config.yaml
num_hidden_layers: 9
hidden_size: 128
n_experts: 256
experts_per_token: 4
d_expert: 32
d_shared_expert: 128
hidden_act: "clamped_swiglu"
moe_layers: [0, 2, 4, 6, 8]
router_score: "sigmoid"
normalize_top_k: true
routed_scale: 1.0
balance_loss: 0.00116
balance_bias: true
router_logit_norm: 2.0
router_bias: true
n_groups: 4
groups_per_token: 3
shared_expert_gate: true
init_std_router: 0.0245
lr_router: 0.00145
num_attention_heads: 4
num_key_value_heads: 2
head_dim: 32
vocab_size: 8192
norm: "rmsnorm"
norm_place: "pre"
norm_eps: 1e-05
positions: "rope"
rope_theta: 10000.0
rope_fraction: 0.25
qk_norm: true
attn_scale: 0.177
tie_word_embeddings: false
parallel_block: false
init: "trunc"
init_std_qkv: 0.0316
init_std_o: 0.0
init_std_up: 0.0316
init_std_down: 0.0
optimizer: "adam_variant"
learning_rate: 0.00303
lr_mult_up: 1.47
beta1: 0.95
beta2: 0.95
lr_head: 0.019
warmup_steps: 237
schedule: "wsd"
decay_fraction: 0.758
decay_shape: "linear"
final_lr_fraction: 0.0
batch_tokens: 262144
max_seq_len: 256
doc_mask: true
train_tokens: 799700000
max_steps: 3051
dataset: "wikipedia_en"
Below are experts of layer 4 (counted from 0) of a mixture-of-experts language model. Rows are named router (the router's row for the expert) and show model dimensions 0-63. Each number is 200 + 30 x the weight over its row's rms, rounded and kept within 0 to 999.
Before each expert's rows: a language model's description of what the expert responds to. This comes from a sample of Wikipedia text that the model never trained on.

# expert 40
What it handles: Romance names, goal minutes. Pieces of Spanish, Italian, French, Slavic names and phrases (ović, ión, la), and minute numbers after scorers in match reports.
router,200,172,246,235,223,153,242,199,167,235,231,215,181,206,258,192,195,203,211,226,160,218,216,235,229,235,166,184,173,186,201,237,199,181,159,240,230,151,228,222,162,191,213,197,238,193,185,223,146,259,262,241,194,215,187,161,166,237,217,199,229,181,196,175

# expert 57
What it handles: Concrete noun stems. Word-start pieces and short concrete nouns for materials, colors and objects, such as oak, ball, coffee, black, wood, plus quotation marks.
router,222,231,193,145,192,193,174,234,201,141,216,227,202,200,237,222,209,206,196,203,136,182,238,199,150,223,248,207,246,268,218,167,166,183,176,226,202,170,190,172,184,194,234,188,149,205,189,238,190,170,216,196,204,206,214,207,193,173,212,201,186,204,220,226

# expert 8
What it handles: Verbs in plot summaries. Present- or past-tense verbs and verb stems in film and story summaries, such as stars, starring, takes, tries, has, had, plus scattered name pieces.
router,159,170,186,234,220,187,169,271,235,239,247,185,187,190,157,225,241,233,185,178,235,175,204,184,209,181,177,189,257,210,137,187,220,219,160,248,202,200,237,171,189,132,245,191,177,157,175,194,165,187,179,207,194,168,182,238,233,167,221,225,179,153,195,250

# expert 41
What it handles: Music, nouns, table numbers. Nouns such as music, guitar, drums, vocals, energy, rain; single digits in league tables; was and is after a subject.
router,156,163,154,220,212,213,163,244,231,209,256,195,192,192,166,228,224,214,186,175,237,181,225,163,189,218,173,194,243,204,149,198,240,205,166,247,212,188,226,152,172,146,249,223,174,198,188,208,149,168,172,221,183,182,189,195,264,180,189,219,168,153,221,256

# expert 24
What it handles: Participles and motion verbs. Past participles and verbs such as came, known, ran, written, transferred and narrated, usually followed by as, to, in or by, plus -ed and -ing endings.
router,255,227,193,162,147,196,210,185,172,199,205,171,185,235,253,175,182,235,154,269,212,212,211,165,196,200,238,214,170,230,208,225,192,209,176,229,176,158,165,190,243,194,209,154,194,260,198,155,220,242,215,189,192,182,221,151,188,171,176,202,207,161,207,247

# expert 58
What it handles: Linking prepositions. Prepositions joining a noun phrase in narrative prose, especially with after along, and for, to, against, including, between.
router,252,165,219,214,163,143,147,164,193,208,178,208,231,188,235,215,188,211,191,237,198,188,194,213,218,165,168,239,269,216,187,213,205,184,167,230,182,232,211,242,244,192,184,228,219,178,231,151,227,168,245,188,235,140,212,210,218,214,211,252,162,180,219,196

# expert 14
What it handles: Foreign name syllables. Middle syllables of non-English proper names and places, especially German or Slavic, such as che in Saskatchewan or Deutsche, ich, ist, ial.
router,137,194,159,203,213,173,174,218,239,216,210,231,228,156,244,162,273,192,180,205,214,199,202,155,217,197,234,215,209,168,189,187,218,197,252,209,209,204,228,221,201,186,159,233,188,174,228,197,173,174,190,210,157,187,156,187,271,173,228,268,173,155,260,201

# expert 52
What it handles: Capitalized place starts. First letters or syllables of place and proper names after in, to, the (Be-ijing, D-resden, L-anark), and sentence-starting In, On, All.
router,285,232,208,245,253,238,228,223,198,224,247,211,162,201,192,210,180,230,198,197,224,177,256,220,196,214,153,226,252,205,214,199,215,194,229,178,198,220,195,154,265,214,255,144,210,166,202,231,267,183,176,162,183,150,228,201,246,162,226,219,183,261,213,190

# expert 0
What it handles: Section heading words. Words inside Wikipedia section headings and the line breaks and equals signs around them, such as Early life, Career, Personal life, Death.
router,182,223,248,158,187,216,168,135,225,173,188,191,190,210,156,169,166,176,244,134,219,281,167,204,188,224,197,196,184,272,190,204,212,182,209,183,212,223,208,202,147,260,198,211,202,181,192,166,185,229,232,225,199,177,209,163,149,181,167,188,149,189,180,232

# expert 27
What it handles: Modals and auxiliaries. Modal and auxiliary verbs after a subject in narrative prose, such as would, could, can, has, had, will.
router,193,139,193,236,212,206,177,147,179,228,185,248,205,217,136,230,179,206,231,224,189,229,155,191,190,197,229,175,210,220,162,160,232,149,146,215,216,255,210,192,213,175,190,192,212,260,195,216,173,193,211,200,220,222,189,191,201,234,235,209,193,171,189,191

# expert 62
What it handles: Articles and list separators. Articles a and an after is or was in definitional openings, plus separators like middle dot, slash and pipe in data tables and infoboxes.
router,213,159,188,195,207,149,207,244,209,176,214,157,207,164,217,208,203,186,186,195,176,247,169,250,161,172,247,174,217,233,239,180,206,158,197,155,229,213,258,183,174,178,237,164,172,230,179,235,224,235,222,178,204,237,229,165,183,202,188,195,198,248,190,183

# expert 28
What it handles: Word completions, line ends. Final pieces completing a word (trans-form, news-boy, Fre-eman), line breaks, and filler tokens like the and commas in lists.
router,160,168,158,230,216,222,184,254,217,221,255,170,176,188,160,215,232,223,173,187,230,164,233,183,205,214,167,199,241,207,148,194,217,195,179,242,216,190,232,168,161,144,253,200,182,181,182,207,168,169,165,223,192,190,189,210,251,156,194,218,182,162,219,248

# expert 50
What it handles: Letters in transliterated names. Single letters and short pieces like h, v, ah, j inside foreign names, such as Ál-v-aro, Ur-v-asi, O-h-io, plus Mc, Em, Council.
router,170,200,176,167,213,185,169,230,220,227,170,221,264,196,197,130,184,165,218,146,233,200,138,213,200,214,202,140,189,236,135,248,200,196,178,161,174,227,216,207,232,206,191,156,208,169,155,201,189,155,223,198,195,142,205,204,170,167,146,216,179,188,214,211

# expert 7
What it handles: Infobox field labels. Capitalized label words in infobox-style lists, mostly Location (within Italy), Position, Date, plus name starts like New, National, World.
router,181,226,219,217,170,186,223,230,231,213,220,241,188,208,193,221,197,190,179,215,217,181,208,240,170,220,159,226,251,179,160,185,214,185,199,259,226,153,198,171,178,193,194,171,165,180,218,263,226,156,179,224,221,219,156,211,207,171,246,194,218,231,266,203

# expert 6
What it handles: En dashes, serve/nominated. En dashes in number ranges and scores (7–5, 1902–75, east–west), plus verbs like serve, served, nominated, awarded, certified.
router,149,213,172,169,182,215,212,185,183,201,215,210,191,190,214,180,188,257,219,161,228,195,188,237,219,189,231,185,221,176,174,183,194,226,173,261,179,233,254,235,235,188,196,163,128,253,246,195,219,189,173,226,226,182,138,179,204,162,175,271,206,197,198,220

# expert 11
What it handles: Section breaks, punctuation. Line breaks after section headings, commas, periods, table bars and dashes in structured text, such as ==Administration== followed by a newline, or scores like 5–5.
router,156,174,162,228,221,215,178,255,213,219,255,172,176,188,163,214,230,220,174,184,232,166,234,183,208,210,170,191,243,203,150,193,218,197,180,236,217,193,234,169,165,148,248,199,181,184,183,203,169,167,167,226,190,198,187,206,254,157,189,223,175,163,230,252

# expert 22
What it handles: Table cell separators. Pipe separators and numbers in wiki tables of sports statistics and filmographies, plus header words like Notes and odd name pieces.
router,174,167,165,231,214,224,180,237,220,216,238,166,193,199,175,232,231,189,178,169,238,174,221,174,220,190,166,215,243,216,152,190,225,214,178,246,220,186,224,183,156,135,234,225,182,194,183,194,186,196,163,214,181,189,189,214,258,161,205,217,178,176,214,244

# expert 31
What it handles: Table pipes and punctuation. Pipes, semicolons, equals signs and commas separating fields in sports results and data tables, often motor racing, like Chevrolet, Detroit.
router,160,165,188,238,205,171,224,151,201,230,233,238,212,166,183,230,236,147,214,231,256,224,244,137,193,221,217,185,168,232,192,160,220,220,188,183,185,243,195,200,150,228,229,160,167,181,187,233,157,230,154,191,150,169,183,177,187,171,226,202,189,169,244,207

# expert 47
What it handles: Capitalised starts, local, historic. Capital letter pieces starting a word, like E in Euboea or Eucharist, and adjectives such as local, original, modern, historic, new.
router,180,185,202,171,183,204,176,233,218,216,189,255,153,241,220,194,198,180,202,157,173,221,167,249,189,222,194,205,183,179,211,184,196,227,196,218,198,188,186,183,193,258,158,198,201,169,212,183,210,208,223,133,163,136,211,188,202,216,226,198,154,221,239,196

# expert 10
What it handles: Preposition for, table pipes. The word for after a noun or verb, plus table pipe separators and word-start pieces like ass, tra, pro, fund.
router,158,199,178,229,170,215,161,229,232,134,241,252,188,172,205,276,170,183,212,205,229,199,182,181,243,231,151,213,206,184,161,242,202,169,228,211,200,170,262,214,151,210,198,228,225,209,189,175,215,133,179,201,238,219,202,198,184,201,215,243,224,193,229,200

# expert 38
What it handles: Proper name beginnings. First piece of place and personal names, such as Port, Mc, Van, Glas, Kir, Lind, and capitalised name words like South or Museum.
router,176,172,182,217,213,221,205,224,230,204,245,209,199,173,181,193,191,206,199,180,229,186,244,186,197,208,175,205,264,193,160,198,221,213,157,243,203,200,226,192,161,175,260,171,172,177,169,223,171,201,165,181,207,194,182,202,249,169,190,219,158,171,242,246

# expert 12
What it handles: Capital-initial name starts. Single capital letters or short pieces that begin proper names and titles, such as T in Tizi Ouzou or Tears, S, R, F, plus the word piece art.
router,158,191,170,218,190,209,155,215,206,194,196,245,216,160,225,206,236,180,216,157,217,174,272,189,181,120,225,195,238,173,160,207,199,157,188,233,155,180,199,172,172,153,252,222,153,224,214,190,194,169,247,181,215,144,193,248,278,227,184,193,192,191,226,226

# expert 60
What it handles: Taxonomy and coordinates pieces. Pieces inside taxobox entries (Domain, Plantae, classification), geographic coordinates and infobox fields, plus b and fl word starts (borough, imbued, mathbb).
router,240,240,211,181,196,232,168,213,220,165,204,172,250,197,161,234,180,172,137,170,207,225,203,198,214,201,198,201,207,280,248,181,209,245,191,183,170,202,142,178,190,223,201,156,212,229,237,125,200,194,236,212,187,238,240,230,193,208,208,222,196,183,242,187

# expert 25
What it handles: Line breaks, word fragments. Line breaks and pipes ending rows in tables or lists, plus mid-word fragments like landsc-ap-es, Ced-ar-hurst, closing parentheses.
router,162,171,156,240,218,216,182,244,214,215,237,182,178,197,167,226,228,218,183,179,223,171,231,181,203,203,182,208,255,209,152,184,227,192,172,249,214,192,230,162,163,149,246,204,184,179,167,197,165,172,157,215,189,187,189,212,251,163,190,215,180,169,219,247

# expert 59
What it handles: Past-tense endings. Verb endings like -ed and -ened after a stem, as in progressed, worsened, Recorded, plus the after a verb or preposition.
router,156,200,188,240,209,213,224,250,216,200,241,199,192,214,200,208,237,226,148,163,230,175,255,150,205,211,188,187,223,182,170,211,209,232,182,247,210,198,234,196,172,143,248,208,158,181,155,184,149,160,177,199,178,203,200,214,241,168,198,184,177,174,216,229

# expert 1
What it handles: Table numeric cells. Small numbers in pipe-separated tables such as league standings, election results and career stats, like 3, 6, 10.
router,151,169,160,233,213,212,181,255,230,225,259,190,185,191,170,218,238,221,177,182,232,169,237,184,216,211,170,196,237,206,142,193,233,194,176,253,216,192,227,176,170,144,239,215,181,188,186,191,172,176,174,218,198,179,196,217,254,169,197,225,179,163,220,251

# expert 34
What it handles: Scattered word starts. Byte-order marks, Gls in Apps/(Gls) career tables, and mid-sentence word starts such as separ, surr, inhabit, But, Royal.
router,237,245,183,224,189,196,247,163,221,262,202,210,154,177,133,173,248,165,221,215,226,237,176,195,161,177,240,210,178,195,235,218,149,175,149,218,240,155,210,274,177,180,215,213,213,255,152,245,178,162,218,200,190,182,207,188,209,183,189,249,231,168,184,186

# expert 32
What it handles: Commas and list items. Commas, hyphens and and/or in lists, plus Latinate prefixes and suffixes like inter, trans, univers, ational in expository text.
router,129,178,175,197,219,167,167,246,217,184,236,186,203,231,193,218,271,225,192,153,250,176,240,161,200,197,169,180,217,198,160,192,193,192,197,246,240,210,230,175,191,160,246,219,182,146,160,207,174,155,185,213,193,194,164,225,258,154,205,221,191,160,249,224

# expert 21
What it handles: List-joining words. Commas, and, including, such as and especially joining items in lists or examples, plus digits inside number ranges and vote counts.
router,171,162,205,183,198,187,150,185,222,241,225,223,200,230,209,195,265,218,177,194,249,180,228,183,211,228,194,181,198,214,169,219,231,204,178,224,186,165,237,189,183,185,184,176,210,165,200,216,244,222,184,211,197,204,166,257,193,178,178,190,164,185,175,196

# expert 44
What it handles: Verbs and mid-word pieces. Verbs was, were, is, occurred, resulted, plus inner syllables of common nouns like coron-av-irus, g-ob-lins, pass-engers, in descriptive prose.
router,198,223,209,161,215,234,217,225,173,202,209,210,219,263,225,259,256,245,232,255,178,246,185,158,199,188,201,203,183,235,205,173,184,189,213,235,202,175,197,176,190,183,208,209,174,244,139,169,161,163,238,189,195,167,205,146,188,192,197,183,172,197,174,147

# expert 56
What it handles: Word pieces after articles. Mid-sentence word beginnings or completions following articles or adjectives, such as writ, historian, al, Man, fun-eral, Federal, model, design.
router,163,164,155,231,214,216,182,247,215,212,239,171,184,192,161,218,233,222,174,177,230,167,235,180,208,218,163,197,245,205,146,178,227,195,180,237,214,191,229,168,166,147,246,197,181,183,181,200,167,175,167,226,193,191,189,207,258,155,185,213,179,155,227,247

# expert 2
What it handles: Infobox colons, prepositions. Colons after field names in infobox-style lists, such as Beam: or Status:, plus prepositions like at, with, by, from, and degree adverbs like nearly, almost.
router,203,217,123,163,210,186,167,241,144,224,156,229,174,260,198,209,151,157,178,167,188,226,205,185,203,210,271,219,190,200,226,200,191,185,163,211,219,221,216,185,177,170,186,260,197,230,271,213,205,166,138,209,177,163,201,185,221,224,175,178,202,168,197,192

# expert 29
What it handles: Table cells, list dashes. Zeros in score tables, leading dashes of list items, and name pieces in tables or lists, such as E in Eduardo or Ekanayake.
router,145,177,173,238,198,167,161,281,216,220,266,219,192,219,186,216,215,221,154,184,215,179,220,179,212,176,173,200,253,202,148,235,226,187,193,262,211,192,224,179,183,127,229,209,158,172,165,210,164,175,180,186,157,191,214,215,260,169,177,231,188,178,237,227

# expert 23
What it handles: Connectives and auxiliaries. Prepositions, conjunctions and auxiliaries that link clauses, such as from, into, and, or, were, are, more than, until.
router,160,179,212,149,184,168,242,180,201,162,211,168,157,260,210,191,208,219,207,196,220,195,190,192,203,201,163,232,194,211,258,212,180,158,147,151,198,187,212,202,166,239,210,252,234,200,244,229,216,224,185,221,195,182,250,224,198,203,260,199,153,199,230,149

# expert 9
What it handles: Table and infobox numbers. Numbers, letters and punctuation inside tables, coordinates and infoboxes, such as vote counts, W in Pld W D L, and years.
router,237,223,173,204,203,203,132,187,183,157,186,206,233,151,179,263,200,217,154,203,222,190,196,208,226,209,240,176,184,236,165,218,190,195,221,187,175,198,193,181,221,226,175,169,234,130,225,150,206,179,198,148,181,198,220,183,242,182,172,183,174,153,230,194

# expert 61
What it handles: Equals signs, math subscripts. Subscript markup _{ in asteroid designations and formulas, equals-sign headings, digits in numeric tables, and trans pieces as in Transit.
router,191,159,180,165,244,196,159,207,212,196,208,213,164,182,218,199,235,199,199,210,264,171,278,236,122,173,147,264,180,186,216,193,206,221,225,220,180,211,187,236,205,243,179,211,168,180,230,235,157,218,188,166,186,221,204,217,245,191,148,223,228,198,195,212

# expert 45
What it handles: Sentence-ending periods. Periods and commas closing sentences or date phrases, plus sentence openers like According and However, and f after pre.
router,167,235,167,169,183,172,262,217,178,284,235,191,202,160,192,265,207,182,212,200,231,206,230,221,160,195,223,220,208,191,156,149,238,202,208,252,252,223,173,217,213,169,193,213,179,177,201,195,222,230,201,217,180,172,172,212,229,261,206,177,165,195,200,219

# expert 51
What it handles: Years in lists. Four-digit years and year pieces inside parentheses, date ranges, tables and lists, such as 2014, 1926–19, 1991.
router,163,181,149,217,210,216,185,256,225,225,266,196,183,209,169,213,238,197,178,175,209,160,233,147,217,231,180,181,223,202,157,189,238,202,172,245,196,186,234,156,175,143,220,210,161,183,168,207,176,187,172,217,174,214,200,212,240,155,192,220,181,187,236,253

# expert 3
What it handles: Section and list starts. Line breaks and word pieces opening list items or section headings, such as dashes after line breaks and the Ch of Charts.
router,146,177,148,223,213,226,182,241,214,217,249,198,191,207,175,219,218,212,190,171,223,157,207,176,222,211,166,197,245,209,131,179,225,191,176,255,217,171,223,165,161,142,241,210,163,190,190,216,178,169,165,217,191,198,190,216,251,187,184,223,178,159,216,243

# expert 33
What it handles: Verb after possessive subject. Main verbs and nouns right after possessive noun phrases, especially began, started, continued, came, plus commas ending clauses.
router,213,209,189,155,219,215,189,247,251,191,192,172,178,173,121,214,186,198,219,201,199,209,191,166,155,225,231,237,196,200,178,255,208,199,198,231,161,216,180,233,169,189,238,235,201,179,205,183,186,175,246,187,198,210,190,215,204,227,150,173,180,191,209,248

# expert 42
What it handles: Lowercase word starts, LaTeX. Opening pieces of lowercase words split into parts, such as b in bodies or boss, cover, over, disc, and backslashes of LaTeX math commands.
router,180,239,240,229,211,212,202,187,179,204,159,156,148,260,162,184,216,162,272,236,231,195,171,219,218,217,223,202,209,224,185,118,195,199,239,187,156,207,199,159,153,182,209,184,203,224,232,216,168,192,214,222,209,169,201,185,222,175,197,209,201,187,225,204

# expert 43
What it handles: Restrictive quantity words. Restrictive and distributive words like only, per, each, every, x, plus capital letters and abbreviations inside table cells.
router,193,145,189,221,199,160,241,234,205,206,205,183,205,149,178,169,182,168,184,184,206,183,213,174,229,215,181,158,174,213,178,166,209,187,205,260,203,176,257,208,188,149,208,226,214,176,198,226,184,191,148,172,152,221,190,160,215,153,163,185,171,209,221,240

# expert 48
What it handles: Nouns after the. Common nouns right after the or The, often followed by of, such as period, start, Sound, population, towns, ship.
router,235,264,258,182,180,236,229,217,201,136,231,236,212,226,220,181,221,183,206,199,189,171,212,159,141,220,249,181,186,198,182,218,227,256,125,182,195,192,175,196,156,221,219,223,254,152,206,290,234,191,201,239,162,178,173,184,182,203,233,175,242,223,163,192

# expert 17
What it handles: War and word pieces. War after names of conflicts, as in World War II or Russo-Turkish War, plus short capitalised word starts like For, Har, Vol.
router,141,190,197,213,225,224,205,203,241,234,266,202,220,214,196,231,205,181,187,181,195,175,191,149,186,203,175,167,223,162,152,220,229,147,250,218,206,161,256,145,181,170,223,213,150,181,227,205,202,164,194,244,213,155,187,186,196,172,212,196,215,182,179,216

# expert 5
What it handles: Possessives, ordinals, -ing. Possessive pronouns and ordinals in biographies and sports, such as his degree, their career, first-class, plus verb-final -ing pieces like graduating, mixing.
router,204,161,177,233,182,231,206,175,152,214,245,201,190,234,245,265,215,201,201,218,233,189,205,259,193,192,236,198,245,162,198,208,243,228,208,240,177,260,180,200,231,193,235,148,216,152,215,165,144,177,175,203,194,229,263,190,202,185,184,260,163,188,185,188

# expert 30
What it handles: W, her and art. Capital and lowercase W (Volkswagen, WTA, where), the pronouns her/Her/his, and name or word starts such as Art, High, Per.
router,175,209,160,193,217,202,201,178,207,185,245,198,215,185,155,233,168,205,197,175,192,238,213,187,215,154,203,148,271,197,197,228,199,230,205,253,156,219,218,188,248,159,167,212,199,216,246,184,196,202,245,188,232,142,230,181,200,153,215,193,202,183,223,187

# expert 26
What it handles: Table cell fragments. Tokens inside pipe-delimited sports and results tables, such as numbers, colons, semicolons and word pieces like Fut-ures, Fly-weight, Cat-ches.
router,196,165,176,210,191,200,203,212,209,200,170,157,162,188,181,227,182,246,240,205,189,220,229,126,175,138,198,254,209,201,195,208,190,167,195,175,199,175,214,218,167,196,223,163,180,168,211,168,214,239,175,184,200,144,204,259,277,151,207,180,234,211,175,211

# expert 37
What it handles: Biography line breaks, syllables. Line breaks before section headings or list items in biographies, plus inner word pieces like dis-l-iked, overw-hel-med, and al.
router,211,174,206,205,207,193,236,200,226,238,222,241,163,176,143,206,221,220,179,236,179,217,214,151,200,174,208,260,248,202,188,182,231,190,258,224,193,178,179,196,180,198,194,219,229,171,153,174,192,184,189,188,207,183,196,225,183,298,177,153,213,239,193,221

# expert 49
What it handles: Possessive endings. Possessive 's after names and organizations, as in RSL's, Paul's, Ibbi-Sin's, plus word-ending suffix pieces like -eign, -ity.
router,189,154,136,252,198,226,223,204,162,190,217,239,272,216,180,212,255,203,205,158,258,187,196,176,186,165,166,154,249,207,217,256,187,162,194,179,272,203,211,208,262,182,215,194,153,238,170,225,161,200,190,192,178,210,214,192,227,152,226,167,198,192,211,221

# expert 18
What it handles: Articles and copulas in biographies. Words like the, was, a, became, becoming and been after a verb or preposition, mostly in sports and career biographies (signed with the, was placed).
router,142,182,185,211,187,218,221,163,185,216,179,273,210,182,183,229,170,165,234,208,222,161,186,227,192,185,264,202,215,182,183,219,182,181,185,190,219,193,200,187,154,245,172,246,223,264,202,183,156,212,181,181,183,232,199,212,154,222,208,219,202,188,191,147

# expert 20
What it handles: Inner word fragments. Short pieces inside words, often t, ot, in, ing, as in Tur-t-les, mon-ot-onous, doxep-in, frequent in chemistry and biology text.
router,182,222,209,213,251,191,178,248,160,174,242,211,216,168,234,212,201,201,193,219,215,225,182,216,206,135,241,190,240,158,216,207,192,197,209,222,190,218,221,218,227,173,184,169,130,222,222,196,192,171,159,193,190,183,211,170,225,145,148,259,168,152,185,192

# expert 35
What it handles: Word-initial consonant clusters. First pieces of words such as ar, cr, Fr, Mar, bre (arcades, artery, Marvel), plus by naming an album's artist.
router,142,193,166,205,219,207,175,230,222,216,186,204,177,212,166,202,194,236,208,163,215,224,230,212,207,203,163,198,257,216,166,154,223,213,180,271,221,202,260,194,172,156,221,217,149,147,194,199,176,184,141,191,195,174,163,224,261,192,215,234,183,136,207,189

# expert 16
What it handles: Word-initial stems before suffixes. Opening pieces of verbs and nouns awaiting an ending, such as ass(isted), head, sign, repl, plus with and after.
router,237,174,219,182,154,147,151,147,213,197,202,219,182,200,198,257,219,248,237,189,208,177,234,166,217,222,247,207,207,230,103,180,253,148,151,192,210,233,227,110,214,219,202,152,223,184,219,231,166,175,190,177,154,183,196,210,214,188,209,208,218,183,212,185

# expert 53
What it handles: Table bars, odd symbols. Empty table cells and pipe bars, special symbols like × and arrows, place-name endings such as -shire and -pool, and before.
router,146,190,157,232,233,199,168,240,190,204,282,174,202,210,178,219,228,195,183,164,205,169,228,149,198,196,177,201,221,222,162,182,238,177,171,266,204,179,230,183,184,143,225,230,157,162,187,215,189,174,163,209,190,196,181,219,276,148,173,206,185,160,214,235

# expert 54
What it handles: First-name starts. Opening pieces of personal and proper names, often foreign, in cast lists and credits, such as El, Ed, Sam, Mir, Le in Lefteris.
router,192,182,184,158,233,156,216,171,232,220,172,232,202,184,197,160,212,215,219,175,240,192,206,226,194,249,227,214,201,151,123,219,226,218,153,209,200,167,217,137,193,191,191,258,253,226,208,180,201,205,204,185,214,172,175,247,195,231,242,192,224,195,227,202

# expert 19
What it handles: Row-start pipes, time phrases. Line-initial table pipes, plus time words after prepositions, such as As of 2021, In early May, since, late.
router,174,225,198,206,241,200,228,233,191,195,206,266,272,169,229,200,214,167,240,246,152,163,207,166,258,199,198,187,223,180,202,209,168,214,152,193,193,202,232,219,220,187,198,205,175,246,178,244,234,226,234,260,215,173,253,171,168,156,172,211,243,201,236,221

# expert 46
What it handles: Name endings, regnal numerals. Final syllables of Germanic and English surnames and places (berg, mann, ens, ire), numerals II, III, and own after possessives.
router,123,202,206,267,212,241,197,244,229,201,219,199,195,187,186,191,206,215,168,193,159,176,255,181,218,215,148,205,212,182,167,200,249,190,232,220,199,164,255,170,172,190,219,249,193,136,177,196,161,180,207,220,143,210,144,204,228,180,220,204,163,151,204,190